From a checkpoint of a small mixture-of-experts model trained on Wikipedia.
Size: width 224, 46M parameters.
Experts: 1 pick a token, a sigmoid router.
Below are experts of layer 9 (counted from 0) of a mixture-of-experts language model. Rows are named router (the router's row for the expert), down (a neuron's output weights, with its number) and show model dimensions 160-191. Each number is 128 + 24 x the weight over its row's rms, rounded and kept within 0 to 255.
After each expert's rows: a language model's description of what the expert responds to. This comes from a sample of Wikipedia text that the model never trained on.

# expert 1
router [133 124 127 124 147 170 129 111 129 115 105 131 104 125 182 126 125 150 138 132 159  98  93 129 135 140 159 158 114 107 138 156]
down0 [146 111 157 128 145 153  88 162 151 169 112 131 113 105 123 140 163  97 110 110 129 115 126 146 163 124 135  96 123 138 158  84]
down1 [163 155 111 105 113 128 112  89 117 123 149 160 116 126  93 125  75 156 130  89 125 124 135 121 146 157 141 170 155 112 102 120]
down2 [172 134  91 143 124 129 143 152 106 120  89 148 155 123 131 112 141 125 155 133 141 149  88 130 149 136  84 100 161 118 105 104]
down3 [139 134  98 145 121 114 118 130 144 167  88 144 146 137 112  99 107 149 172 133 104 142 147 183 138 154 117 143 120 129 143 137]
down4 [118 182 124 118 129 112 155  97 179  99 141 147 191 162 133 163  73 148 126 109  98  81 128 150 142 121 106 167 130 174  92 167]
down5 [122 132 152 107  76 163  73 126 124 149 100  95 156  98 119 110 154 123 142 150  85 154 110 167 133 115 132  91 145 134  94 184]
down6 [108 130 154 132 135  66 147 119 113 163  55 113 184  93 102 111 114 132 115 132 120 140  92 145 134 134 140 168  93 153 129 167]
down7 [134 136 140 109  95 162 160 153 125 135 131 126 162 157  88 131  99 114 140 120 156 139 161 142 130 108 102 123  93 131 127 107]
down8 [135 128 161 116 132 128 150  98 115 141 191 146 111 121 163 121  69  92  90 130 129 100 117  93 172 184 138 128  99 102  95  95]
down9 [139 144  93 132 168 156 102 152 147 118  93  92  92 143 143 156 137 151 101 127 128 111 112 145 130 154 112 137 152  81 140  92]
down10 [130 102 122 151 122 104 189 107 160 138  80 164 209  82 162 110 135  77 119 123 120 135 104 111 153 159 152 103 130 124 140 172]
It responds to: Digits in years and numbers. Digits and numeric pieces, mostly years, inside tables, census lists, date ranges and coordinates, such as 2016, (201, 1790.

# expert 11
router [119 125 131 138 135 148 151 123 110 124 124 114 116 129 116 176  92 118 130 100 125  96 139 143  89 121 100 123 124 102 118  81]
down0 [ 97  80 128 120 109 120 154 141  78 114 116 129 135 142 122 147  97 120 166 123 125 136 121 130 121  55 185 109 108 131 140 114]
down1 [138 138 105 170 132 114 138 122 100 141 176 153 102 122 160 127 140 130 130 132 123 119 177 132 119 119 140 111  92 151 108 143]
down2 [110 126 115 132 112 157 131 130 123 149 138 124 129 129 111  97 137 147  96 105  80 141 123  99 117 127 104 119 114 140 137 130]
down3 [151 151 108 128 119 130 132 118 113 156 128 104 111 129 133 119 126 172 121 137  96 123 158 111 104 108 136 159 111 130 107 115]
down4 [118 171 107 130 127 144 116 167 112 123 114 112 113 128 173 127 155  96 203 118 107 151 125 142 144 108 119 113 149  93 166 107]
down5 [148 156 130 124 129 128 151  94 137 142 138 111 155 140 125 113 139 124 161 147  82 162 181 171 152 100 108 132 164 123 158  94]
down6 [155  90 159 157  99 152 116 125 158 154 128  89  92 126 137 120 161 141 138 148 132  86 119 128 146 122  63 116 122 107  91 138]
down7 [187 174 165  98  90 108 151 114 128  94 129 131 112 120 116  93 114 165 108  79 112 157 124 121  76 117  97  82 131 137 118 115]
down8 [165 106 112  86 107 134  80 107  99 137 121 115  81 171 146 132 171 140 141  92 123 161 103 117 135  87  91 104 135 146  99  89]
down9 [132 118 120 145 114 129 124 164 145 147 111 121 162 128 162  92 115 142 116  85 134 111 118 167 116 132 120 145 137 153 148 115]
down10 [123  98 124 124 125 125 102 122 109 112 168 143 157 102 148  95 162  98 132 134 100 145 139 125  95 131 143 113 180 129 135  80]
It responds to: Word-initial consonant pieces. Opening pieces of capitalized or long Latinate words split into tokens, such as St, sh, sp, comp, Exp(atriates), Adv(ocate).

# expert 7
router [134 129 162 103 142  92 125 123 128  97  98 106 128 137 152 144 156 165 116 150 116 128 121 115  94 143 105 105  68 140 131 136]
down0 [101 112 120 198 110 166 140  98 104 149 105 157 151 114 140 137 103 130 127 106 157 172 180  71 123 151 171 132 144 139 104 138]
down1 [115 145 126 134 110 126  76 129 145 131 112 133 152 144  97 144  99  92 142 131 136 149 149 126  91 146 178 111 142 166 114 166]
down2 [152 114 145 150 159 106 130 106 114 129 136 132 144 111 131  84 110  98 153 105 147 136 161 152 110 107 112 108 118 112 150 153]
down3 [ 75 137 137 153 150 125 145  95 113 164 124 124  98 104  96  86 138 114  98 151 105 122 141 101 173  98 160 115 128 146 132  94]
down4 [104 110 123 102 113 127 147 143 116 148 140 153 163 159 115 135  99 143 117 186 133  86 135 194  88 143  98 165 102 153 146 136]
down5 [117 108 168 109 137 144 158 169 115  73 109 129 138 104  86 127 115  77 111 148 136 116 148  99 106 128 173 126 152  93 182 136]
down6 [115 104 153 111 134 120 122 113  97  75 155 131 115 165 121 155 130 138  84 139 153 125 118 125 169 126 139  96 105 115  88 106]
down7 [ 78  70  96 108 130 138 138 130 197 117 163 134 107 125  95 127 118 121 128 170 157 155  84 120 111  99 152 139 113 112 134 133]
down8 [166  87 132 136 138  95  88 145  90 120 106 121 149 143 123 108 120 144 124 134 115 132 119 123 135 138 100 127 171 111 110 112]
down9 [125 159 117 129 152  66 108 115 132 157 100 142 100 156 125 141 127 118  96 122 202 133  97  69 137  80 154 169  74 111 110  94]
down10 [104 103 129 126 134 112 119 132  93 125 129 159 107 152 168 133 148 114 143 150 129 145  92 121 149 153 102 126 185 110 134 142]
It responds to: Line breaks and headings. Line breaks, list dashes and == heading markers that end infobox lines, table rows and section titles, plus sentence-final words like them.

# expert 0
router [161  90 111 133 119 116 133 135  82 132 111  95 170  74 139 159 121 155 183 113 154 115 120 127  91  90 121 145  98 120 140 131]
down0 [129 126  97 148 143 116 126 104 155 174 126 146 129 105 105 130 101 155 138 142  95 126 140 178 119 101 154  83 155 155 160 141]
down1 [158 169 100 137 173 101 171 153 143 118 149 148 140  96  91 126 143 149 130 139 147 128 121 175 134 137 134 151 114 174 149 155]
down2 [105 164 151 105 165 104 132  85 141 136 135 117  94 103 101 131 156 145 170 182 156 109  96 127 112 137 169 114 140 118 166 153]
down3 [ 90 151 152 113 158 105 107 152 138 154 126 131 115 166  88 126 154 161 143  80 126 164 136 142 109 184 137 137 120 130 122 166]
down4 [137 113 112 165 125 118 120 107 126 146  85 124 105 142 165 158 136 138 146  98 142 117 168 131 111  86 112  94 104 127 125 126]
down5 [150  94 146 157  91 159 136 149 129 129 155 132  95 122 136 184 162 127 121 128 124 137 126 130 112 146  76  86 143 111 157 103]
down6 [117 154  73 161 133 133 135 101 156  74 130 138 136 130 143  94  96 111 101 134 167  77 125  91 122 175 105 149 170 121 119 149]
down7 [123 136 133 135 135 141  94 129  92 161 128 169 122 167 137 110 138 121 153  88 170 148  94 159 157 112 128 102 121 119 119 151]
down8 [108 131 133 152 136 128 141 132 140 176 118 135 147 127 117  95 173 109 129 127 125 193 155 133 119 121 188 116 112 127 139 118]
down9 [118 130 125 109 126 153 137 121 130 102 160 136 145 144 165 106 126 157 120 107 170 112  87 185 106 102 144 109  93 144 156 140]
down10 [146 127 143 114 127 100 139 125 154 129 136 126 120 147 105 117 125 134 141 188 129 119 131 106 128  87 173 156  98 173 150 102]
It responds to: Personal given names. Given names and name pieces in lists, tables and credits, such as John, William, David, and middle fragments like Leon-ardo.

# expert 4
router [151 144 111 141 158 126 152 131  60  67 144  73 112 133 150 120  86 153 104 151 176 143  66 154  94 134 136 108 118 112 162 145]
down0 [109 161 121  82 108 120 132 116 132  99 104 136 120 171 120 113 104 164 139 126 138 125 124 119 123 109 139 170 149 154 101 128]
down1 [137 108 138 147 126  88 107  87 147 146 102 145 128 158 176 121  98 152 140 110 122 111 102  83 123 144 159 112  98  99 167 147]
down2 [145 136  70 107 129 104 140  90 177 111 189 142  71 106 139  89 129 128 175 128 124 103 133 163 121 145 150 150 128  95 162 123]
down3 [135 121 120 138  76 126 128 103 161 119 120 165 126 136 112  92 154 135 119 115 180 115 113 183 121 177 110  91 140 102 149 177]
down4 [109 182  93 125 119 125  99 156 134 100 122 120 125 154  92 132  86 113 126 145 138 113  89 134 112 108 105 134 131 176 138 135]
down5 [153 155  82 116 149 165 135 135  87 136 143 137 145 128 135 138 168 105 110 124 134  95 132 155 132 153 145  99 103 110  82 120]
down6 [123 123 100 149 131  69 166 122 170  90 133 126 132 135 115 119 124 147 117 130 144 117 133 157 109 162  95 140 119 143 111 123]
down7 [165 106 149 120  81 128 145 124 100 143 152  81 139 160 115 115 113 143  88 127  92 119 164 120 140 136 141 145 152 108 131 105]
down8 [127 159 143 179 111 149 108 132 172 133 121 164 158 131 151 160 191 139 148 129 110 120 157 179 119 102 125 131 170 114 121 136]
down9 [ 93 115 159  83 101 155 101 126 104 117 143 133 178 156 111 125 131 147 155 160 129 103  95 131 138 172 109 133 157 169  66  96]
down10 [176 131 148 141 135 135 108  93 144 141 127  95 127 155  66 103 106 135  96 106 167 108 121 137 141 101 147 148 142 121 125 134]
It responds to: Capital-letter abbreviations. Single capitals and capital pieces inside codes and abbreviations in tables, such as GER, DAY, DART, SCO, plus closing brackets.

# expert 5
router [132 120 135 143 122  94 157 122 150 115 178 142  94 155 115 157  74 148 140 107 166 163 119 115 128 116 115 109 117 122 152 153]
down0 [141  84 134  86 137  97 134  98 108 143  80 101 116 142 160  86 114 109  90 167  99 143 120 106 101 152 131 161 166 139 138 123]
down1 [ 96  84 141 131 169 111 109 125 103 110 136  90 123 122  97 126 131 151  98 138 136 166 166 133 103 136 143 167 114 134 131 121]
down2 [152 113 139 126 164 182 135 128 158 129 106 158 134 163 153 130 131 138 127 105 106  85 151 127 146 187 128 138 126 123 130  92]
down3 [134 124 141 121 102 173 126 178 106 139 138 130 124 156 114 132 140 149 151 128 147 120 120 142 158  83 157  92 107 115 142  62]
down4 [124 136 145  99 100 120 118 114 112 137 126 143 136 114 153 115 115 131 134 168 141 158 136 177 110  92 134 145  90 122 144 120]
down5 [145 136 118 151  90 121 142 135  79 145 133 153 120 123  93 119 104 126  83 116 129 124 179 124 117 123 137 160  87 103  85 155]
down6 [174 159 167 114 119 119 104 103 167  96 122 135 132 125 135 148 129 109 115 170 163 184  97 144 157 104  96 121 109 195 119 125]
down7 [123 117 159 154 120 135 131 169 126 120 145 122 132 170 154 119  88 120 152 121  80 144 129 153 132 106 116 152  86 100  94 122]
down8 [149 119 172 128 139 140 132 129 173  80  69 110 130 102 103 121 109  78 133 142 126 126 147  96 154 131 125 167  92 107 102 175]
down9 [124  76 127 130 132 159 150 153 149  97 103 165 121 126 125 101 146 133 100 112 157 106 162 116 116  96 117 138 147 120 129 149]
down10 [136 174 115 128 153 169 102 134  52 142 156  93 122 144  99 118 120 138  84 145  63 114 147 146 101 149  92 134 120 154 145 108]
It responds to: Short mid-word fragments. Short opening or middle pieces of common nouns split across tokens, often after the or a, such as tim(ber), hors(es), countri(es).

# expert 9
router [128 120  98  88 105 114 112 104 100 140 129 103 152 102 176 118 138 160 149 159 116 110 139 125 133 101 105 141  77 114 128 134]
down0 [ 96 148 179 141 154  92 140 112 154 131 153 154  96 104 111 161 149 124 120 127 105  84 128 120 130 124 121 139 105 115 113 135]
down1 [155 101 114 131  92 160 143 166  88 107 103 127 134 130 147 133 158  85 120 104 138 114 147  82 135 118 116 111 151 138 134 137]
down2 [164 115 131 188 110 146 144  92 133 113 134 122  92 112 123 116 167 125 106 130 101 137 138 128 133 159 141 127 110 172 120 115]
down3 [164 148 138  81 164 156 155  93  93 120 198 101 131 103 123 112 127  93 138 129 144 120 146 107  87 153  95 123  86  92 143 114]
down4 [130 127  61 144 142  94 151 150 136 120  97 108 146 141 122 110  84  78 143 137 113 130 161 135 175 104  93 105 109 141 100 113]
down5 [ 97 134 120 131 133 146 108 107 133 134 146 149 125 159 109 153 159  97 158 122 102 127 155 104 127 141 127 171 123 156  83 169]
down6 [106 106  92 119 138 139 117 118 115 118 137 122 150 107 170  94 109 130 120  95 130 135 124 122 128 106 114 171 106 127  93 105]
down7 [113 106  97  96 104 147 154  83 131 127 117 126 147 166 156 129 102 114 155  79 104 126 121 105 104  99 146  85 114 126 122 140]
down8 [123 170 126 160 140 136 160 152 135  60  82 125 155 145 185 111 115 114 119 130 160 153 134  90 126 149 131 104 167 156 144 132]
down9 [115 107 124 151  78  88 150  97  95 162 133 136 108 123 121 107 131 131  94 133 139 131 170  73 160 104 140 119 171 110 171 136]
down10 [ 96 140 119 163 109 131 169  86 110 161 144 142 100 159 116 119 112  97 121 113 103 137 124 117 108 146 135 123  92 177 160 131]
It responds to: Function words and verb endings. Auxiliaries, negations and verb endings in narrative prose, especially before "to" or "that", such as not, could, willing, unable.

# expert 8
router [154 117 107 133  89 164 137 110 119 155 125 122 151 119 106 106  76 109 132 106 140 112  84 125 151 142 107 135 104 122 153 191]
down0 [ 86 107 127 151 130 141 123 135 165 125 126 118  99 144 144 162 129 167 111 130 159 122  88  97 166 104 105 103 145 125 148 152]
down1 [134 136 121 132 125 118 128 155 118 134 115 116 130 151 131 136 126 186 144 139 159 159 114 170 140 142 125 123 115 132 177  99]
down2 [178 133 116 141  79 141 121 114 105 135 138 154 152 127 109  95 120 139 159 146 115 122 121  96 155 124 138 107 121  65 123 110]
down3 [118  71 114 133 156 180  66 135 101 125  86 141 134 105 150 128 131 132 109 150 166 139 142 144 113 113 128 109 172 166 109  82]
down4 [100 138 128 155 134 100 128  94 152  82 105 128 110 124 100  88 113 147 102 116 130 125 122  95 132 144 128 158 162  93 165 138]
down5 [153 172 165 120 155 168 120 101 113 160 131 176 139 136 115 105 148 147 106 150 103  96 139 141 138 175 108 101 126 131 112 112]
down6 [159 187 164 123 171 125 114 115 141 113 141 149 131  88 123 125 151 166 116 124 138 112 115 126 124 125 146 115 163 113 111  83]
down7 [115 143  80 140 113 147 108 108 136 137 121 111  99 162 164 123  94 111 135 126 145 120 148  96 139  88 109 143 158 160 103 153]
down8 [ 96 116 141 144 108 131 109  98 159 154 136 107 122 160 119 101 177 116 151 122  92 129 135 142 100 159 100 120 160  98 139  98]
down9 [141 135 144  97 156  88  94 149 126 109 156 125 156 117 133 148 125 121 129 137 183 156  95 143 133 134  82 160 164 109 126 121]
down10 [131 115 119  96 101 101 122 155  89 170 103  99 141 137 133 127 108  96  91 137 127 135 112 122 127 106 144 129 104 145  89 122]
It responds to: Table separators and dates. Table pipes, colons, dashes and month names in dates and schedules, such as the pipe after a city, March 1, June 2 – October.

# expert 10
router [125 117 160 131 121 142 155 155  94 121 144 135 100 106 117 122  95 136 139 154 151 153 124 124 118 124  96 140  48 106 118 149]
down0 [135 109 142  99 127 128 104 165 135 104 146 103 109 116 154 132 143 119 155  87 176 124 115 150 148 142 140 129 132 107 122  99]
down1 [ 82 143 122 110 129 133 172 120 122 155 116 108 161 174 140 114 144 103 119 164 168 147 162 114 133 103 151 153 114 162  99 154]
down2 [135 163 137 130 123 113 147 113 135 117 109 107 135 138 116 118 149  95  97 127 142  85 108 101  97 133 128 104 150  82 111 118]
down3 [155 149 105 157 144 111 147 110 138  83 129  95 136 105 145 124  96 129 103 105 130 122 150 131 153 115 103 122 123  56 128 109]
down4 [118 129 179 106 135 139 163 104 128 104 150 141 103 148 100 163 143  97 154  51 111 130 119 127 133  91 149 144 130 130 145 108]
down5 [136 133  84 117 152 144 139 109 120  93  92 111 120 130 116 150 147  98 177 140  98 119 106 141 107  97 114 139 137 140 113 118]
down6 [121 115 134 132 121 173 137 122  94  98 121 116  72 137 163 135 124 120 139 146 129 112 117 135 123 117 137 151 147 145 118 125]
down7 [136 162 156 100 123 129 141 181 119 158  80 138 137 152 129 126 152 121 163 110 133  88 110 129 113 175 160 100  85 130 128  97]
down8 [106 110 142 110 151 158 110  94 121 136 106 121 171 130 122 144 102 106  86  76 150 138 130 143 114 145 118 146 146 162  96 108]
down9 [114 132  95  72 115 102 123 126 127  98 134 125 114 138 132 126 140  77 143 119 103 114 147 155 180 159 137 142 126 103 125 125]
down10 [132 122 114  94 107  99 127  92 159  93 140 157 124 123 114 125 137  97 156 162 135 150 146 176 120 130 148  82 133 154 143 152]
It responds to: Mid-name letter chunks. Short consonant-heavy pieces inside foreign or unusual names and places, such as Laut-enberg, Alc-atraz, Tr-astevere, Beng-t.

# expert 3
router [172 133 151 147 145 102 106  91 134 140 132  62 157 128 131 146 116 118 117 158 130 136 131 137 108 141 126 126 126 104 135  92]
down0 [154 113 141 107 138 113  98 125 142 113 112 122 100 133 148 100 151 127 129 163 122  96 104 146 146 133 181  71 123  83 122 122]
down1 [151 133 148  70 119  89 110 122 168 175 154 131  99 119 113 210 113 121  92 133 118 102 103 106 161 100 128 183 131 161 102 119]
down2 [ 85 137 143 142 121 151 127  71  97 108 126 148 126 100 111 112 152 129 118 151 132 115 128 102 123 179 109 150 115 121  96 151]
down3 [ 94 115 135 137 141 102 122 119 121  92 173 166 166  94 113 166 121 115 163 115 140 166 119 124 155 150  91 112 112 147 135 124]
down4 [124 133 161 151 137  63 149 133 120 106 157 111 117  71 139 159  99 117 116 171 128  76  90 120 134 158 169 124 148 157  96 119]
down5 [155 129 173 147 109 110 131 112 125 142 150 162 126 131 140 110 138  59 113 127 147 136 129 142  99 138  81 133 142 128 113  62]
down6 [146  87 151 109 141 146 144 126 122 116 123 161  78 151 135 149 126 143 106 125 101 150 152 155 117 150 188  91 127  95 115 124]
down7 [131 118 129  82 162 135 136 134 106 121 134 140 126 170 158 123 189  65  97 167 143 106 136 101 131 141 123 150 101 124 149 129]
down8 [ 88 132 141  89 118 129 115 125 113  96  90 127 106 166 128  90  98 150 181 147 120 123 149 117 116 128 134 108 123 137 110 122]
down9 [109 157 128 136 137 118 128 206 144 107 137 191  96  96 130 122 157 107 117 152 133 121 102 129 130 153 142 118 156 160 104 121]
down10 [109 128  64 122 149 138 127 106 109 105 110 123 116 123 122 187 117 116 122 115 124 120 116 102 143 116 129 139 127  99 143 131]
It responds to: Sports and statistics tables. Cells and units in sports results and statistics tables, like m, medal, ft, Did not advance, table pipes and percentages.

# expert 2
router [136 138 123 130 122 111 114  69 113 102 131 163 114 122 127 174 100 165 119  71 162 121  67 131 121 119 119 149 111 122 167 117]
down0 [150 110 128 125 130 137 117 176  88 123 166 156 130 123 128 133 152 125  95 114 151 112  95 183 148 158 105  99 135 144 127 110]
down1 [128 113 134 110 130 136 130 122 130 147 157 130 140 123 101  83 156 109 113 159 104 108 128 126 118 112 156 103  96 156  99 154]
down2 [108 112 151 136 134  92 125 132 112 133 115 123 156 120 147 124 130 125 111 149 137 111 135 101 113 138 130 150 160 116 154 128]
down3 [115 129 128 102 154 141 104 153 125 122 102 124 112 118  82 143 159 128 153 150 163  79 127 131 112 131 118 152 162 139 133 123]
down4 [137 145 134  92  91 137 123 112  96 162 149  98 145 130  98 144 134 105 105 150 133 156 151 129 128 149 111 194 147 160 110 131]
down5 [110 113  99 157 151 148 127 163 118 134 152 130 110 130 150 153 154 117 115 111  98 148 122 119 129 137 119 119 121 112 126 108]
down6 [116 139 120 125 162 121  95 135 135 115  94 140  66 151 121 139 170  85 145  78 120 106 109  85 144 142 104 133 133 104 160 139]
down7 [129 106 124  87 159 157 135 110 196 109 154 138 128 177 165 166 120 148  73 131  82 117 106 125 150  65 100 122 119 105 104  88]
down8 [116 122 114 145 154 124 164  71 140 138 130 143 103 120  99 113  87 142 125 102 112 115 135 134 115 153 107 107 134 122  87 105]
down9 [ 85 105 139 102 127 143 142  91 155 129 123 153 141 165 135 136 158 101  90  99 156 104 103 149 127 133 150 117 152 144 156 134]
down10 [177  77 115 163 113 147 138 115 108 124 131 130 140 149 121 145 141 102 152 104 162 128 102 128 168 158 127 115 142 111 116 116]
It responds to: Nationality and institution adjectives. The word the and adjectives after it naming nations or bodies, such as American Civil War, British, National Forest, Liberal Party.

# expert 15
router [160 107 151 151 135 134 150 109 128 129 149  96 112 123 145 107 117 114 103 134 216 148 128 175 112  98 104 117  93 155 160  97]
down0 [158 152 104 153 133 116 166 118 165 175 141 167 134 105 122 133 141 137 142 140 106 106  98 127 150 141 126 165 122 172 107 124]
down1 [153 173 129 132 124 132 117  88 142 115  87 114 102 185 164 121 114 106 105 106 180 154 124 178 124 137 153 196 125 143 109 142]
down2 [167 112 125 103 152 101 103 150 127 148 136 115 151 122 101 192 177 121 122 149 114 148 148 105  62 184 139 115 129 158  96  94]
down3 [114 118  58 116 121  94 121  87  61 153 103 125 136 116 118 131 141 111 123 127 123 151 123 132 109 113 186 139 127 126  89 134]
down4 [ 89 140 124 106 119 136 108 150  90 113 142 102 140 125 151 148 198 110 123  66 109 124 140 113  90 118 129 134 150 119 158 123]
down5 [111 125 128 108 151 145 124 124 127 167 128 108 104 165 138  91 159 133 153 115  92 135  97 113 211 127 108 107 104 135 120  77]
down6 [153 115 106 137 162 144 152 137 171 172 146 153 110 145 135 131 162 147 155 106 121 109  78 137 123  95 115 158 110 106 135 102]
down7 [141 109 127  85 118 152 126 142  99  88 133 110 164 151 111  69 135 144 134 135 114 167 102 129 115 138 112 132  95  75 122 155]
down8 [125 151 145 147 175 132 114 146 115 137 132  81 140 159 155  99 138 159 145 123  83 153 115 143 125 127 199  69 152 153 130 129]
down9 [137 127 150  99 112  92 111 130 100 122 155 168 146 120 112 172  65 102 164  76  99 131  97 111 107 148 130 148  96 104 169 120]
down10 [135  92 115 148  86  86  76 153 133 144 105 157 135 147 140 150 151 136 128 148 134 113 116 119 116 109  97 147 145 106 134 134]
It responds to: Music release contexts. Opening capitalized pieces, articles and quotes in music articles on songs, albums and charts, such as New, Re(ception), Be, chart tables.

# expert 14
router [133 119 140 105 146 196  99  91 129  90 136 128 154 117 139 156 134 115 130 121 120 135 124 169 154 119 112  99 108 119 144 171]
down0 [149 109 131 154 104 101  89 116 118 124 158 153 148 180 150 140 140 132 120 158 118  59 127  99  98 194 134 125 168 110 153 177]
down1 [139 107 130 139  87 137  92 147 111  96 159 159 106 117 148 131 154 198 130  92 120 157 145 147 134 104  97 121 154 150 119 101]
down2 [151  77 127 134 102 168 161 130 137  84 148 153  81 136 132 151 153 121 111  99 102 137 111 121 122 109 169 130 168 120 132 146]
down3 [ 85 106  98 130 142  81  85 158 180 128 126 149 167 136 124  97 133 119 106 154  98 142 115 136 129 136 164 133 108 133  86 113]
down4 [119 181 134 141 107 103  92  99 153 106 157 102 111 117 104 171 178 130 125 145  99 112 146 137 105  83 147 148 128 121 148 125]
down5 [141 121 120 154 114 160 132 159 130  89 143 164 119  87 136 162 120  99 125 117 153 136 143 113 136 111 128 133 111 156 109 129]
down6 [ 79 123  74 118 156 152 134 107 104 137 154 125 120 133 144 107 181 152 130  89 130 133 125 132 160 159 126 149 124 112 101 129]
down7 [121 132 138 156 110 162 122  82 146 135 104 180 125 130 120 120 113 136 125 137 129 170 137 176 142 125 103 130 125  91 111 107]
down8 [146  62 178 120 136 127 120 114 122 145 136 171 141 102 109  84 111 142 130 144 107 140 132 118  77 111 136 129 144 158 148  99]
down9 [113 123 139 116 113 141 116  68 146  98 164 162 143 138 146 105 106  93 128 117 106 114 150 125 147 146 179 115 112 131 140  92]
down10 [115 104 100 138 120 107 134  82 153 105 114 155 118 114 125 100 152  92 125 112  81 111 144 162 181 150 111 153 110 106 121 144]
It responds to: Letter r and an. The article an and such, plus r or r-initial pieces after a capital or inside words, such as G-r-oup, Pr, Br, rho.

# expert 13
router [177 137 112 163 149 100  74 126 111 134 145  88 101 138 149 153 129 166 156 120 132 151  90 122 130 112  97 112 102 126 152 132]
down0 [ 92 130 144  96 147 137 130 112 119 164 143 116 131 129 106 110 161 121 125 114 154 126 143  86  91 142  95 164 129 138 155 143]
down1 [132 106 112 139 108 135 151 114 136 106 185 168 114 173 118 116 153 143 126  99 131 147 122 155 115 122 119 127 185  98 127 131]
down2 [147 143 117 142 153 134 142 130  96 130  85 115 169 134 156 151 126 123 126 172 131 128 108 119 149 185 157 130 106 164  92 141]
down3 [113 112 101 108  82  98 135 136 125 107 128 133  90 105 139 116 155 154 167 126 115 113 136 190 117 116 134 133 124  95 142  94]
down4 [108  92 107 108 128 136 141 134 121  93  80 130 138 134 122  83  92 146 128 127 144 129 120 138 132 138 106 139 142 102 114 131]
down5 [ 95 131 140 118 123 152 108 102 161 127 137 152 135 133  78 140 160 129 118 122 118 141 116 174 115 129 116 152 155 118 132  88]
down6 [137  97 129 111 168 131 130 163 125 141  50 115 118 112 123  97 151 191 173 124 103 134 163 147 169 141 157 115  83 101 108 131]
down7 [175 149  87 109 114 119 114 158  86 125 145 165 147 109 133 141 139 133 119  98 119 116 138 105 118 164 153  89 140 100 150 124]
down8 [128 165 146 136 143 148 138 116 103 137 110 108 122 103  98  93 156 114 103 127 113  82 110 104 164 150 147 189 142 133 120 187]
down9 [ 98 118 113 141 164 144 151 135 133  96  64 129 119 135 136 120 161 107 169  99 131 128 136 114 135 127 144 119 161  99 141 130]
down10 [113  99 142 139 163 168 113  76 144 135 103 154  95 106  97 106 119 170 145 127 103 140 140  81 124 147 176 130 187 158 131 135]
It responds to: Plural and noun suffixes. Final pieces of nouns, mostly plural or derivational endings like s, es, ations, ities, ians, plus later parts of words like dialysis.

# expert 6
router [111 140 144 137  88 129  90 108 118 105 106 129 145 145 123 165 141 121 131 134 158 122  94 122  90 168  48 138 104 120 173 154]
down0 [102 123 131 124 105 110 123 153 107  83 148 119 128 133 163 115 120 140 147 139 117 182 145 110 145 143 105 106 103 145 150  78]
down1 [121  82 160 110 123 139 144 144 107 108 127 106  92 128 120 135 192  79 124 148 125 137 114 119 154  88  87  94 123 150 110 181]
down2 [160 141  99 109 115 166 106 171 145 153 132 164 144 143 122 164 135 114 135 155 102  94  92 105 155  93 132 133  99 149 108 148]
down3 [127 118 143 100 152 137 113 110 137 129 113 106 141 132 123 106 161 188 122  80 109 146  95 141 111  97 133 138 133 142 114 129]
down4 [ 71  97 115 112 192 113 129 142 104 125 133 140 114 147 137 105 103 141 134 179  91 127 126 136 142 191  74 150 147 128 124 135]
down5 [124 157 123  84 152 133 133 138 146 111 114 122 137  95 144 102 146 142  90 114  88 117  90 129 143 127 166 117 124  76 143 138]
down6 [ 99 106 131 121 117 123  99 123 106 128 123 150 154 134 121 137 147  56 122 155 129 101 140 122 108 120 133 125 140 164  77  89]
down7 [ 99  95 116 139 132 141 142 153 155 145 111 128 145 155 113 110 142 158  81 109 110 165 106 129 129 149 117 143 112  99 101 140]
down8 [150 125 161 138 146 138 129 121 137 132 131 142 171  81 140 186 165 131 157 115 128 147 142 107 121 108  98  57 104 136 111  94]
down9 [111 127 136 117 123 118 131 153 160  95  76  90 112 136 135 168 147 130 119  89 105 115 114 122 110 101 137 194 153 118  96  95]
down10 [128 126 127 120 119 103 162 156 133 118 115 135 154 117 150 113 158  87 141 109 111 105 152 113 138 127  76 158 120 138  85  83]
It responds to: Prepositions. Prepositions linking noun phrases in running prose, mostly of, in, on, from, at, during, as in largest temples in Asia.

# expert 12
router [148 110  82 138 146 140 133 106 142 140 133 119 133  91 137 173 140 127 138 109 120 155 127 129 110 116 131 123 136 138 149 163]
down0 [ 76 122 143 145 125 144 130  84 141 166 175  87 132 101 105 127 137 136  86 167 100  98 118 107 133 127 147 132 107 102 124 144]
down1 [149 110 139 141 142  97 163 120 133 147 113 154 125 138 123 101 140 103  81 123 171 131 137 135 109 155  97 109 150 124 163 139]
down2 [140 110 140 128 160 130 101 139 140 170 140 145  91 152  98 135 110 151 112 143 120 133  99 149 178 116 132 154 133 158 185 126]
down3 [119 143 151 116  94 138 129 137 122 141  88  66  88 156 112 118 131 149 112 147 128 136 134 134 130 161  99 124 147 135 104 120]
down4 [ 89 138  98 126 107 180 111 164  88 141 119  86 104 159 122 140 130 174 126 106 125 120 114 170 140 146 132 113 125 152  80 109]
down5 [141 118  90 107 131 140 155 101 134 102  93  71 113 125 126 116 151 135 126 158 124 136 154 109 130 147 175  98 138 140 143 152]
down6 [138 168 144 156 125 160  94 119 134  83 150 114 118 127  95 114 139 114 130 131 146 119 107 120 171 105 136 131 126 137 140  66]
down7 [139 114 145 123 105  99 118 147 143 101 133 170 116 125 153 138 132 124 145 126 155 129  70 108 126 161 149 102 130 128  95 150]
down8 [159 126 144 120 118 108 112 100 109 173 127 134 108 115 127 152 142  97 173 150 151 129 114 127 142 116 149 147 132 110 114 161]
down9 [130  99 100 160 125 129 180 144 125 155 146 118 123 162 140 111 113 137 159  87 116 160 157 121 140 170  98 144 121 165 113 167]
down10 [173 139 113 137 184 150  86 104  87  98  89  90 122 139 131 118 138 139  93 113  71  83  94 157 155 119 142 112 100  91 148 115]
It responds to: Biography career words. Verbs, function words and job nouns in career biographies, such as plays for, footballer, politician, professor, was, he.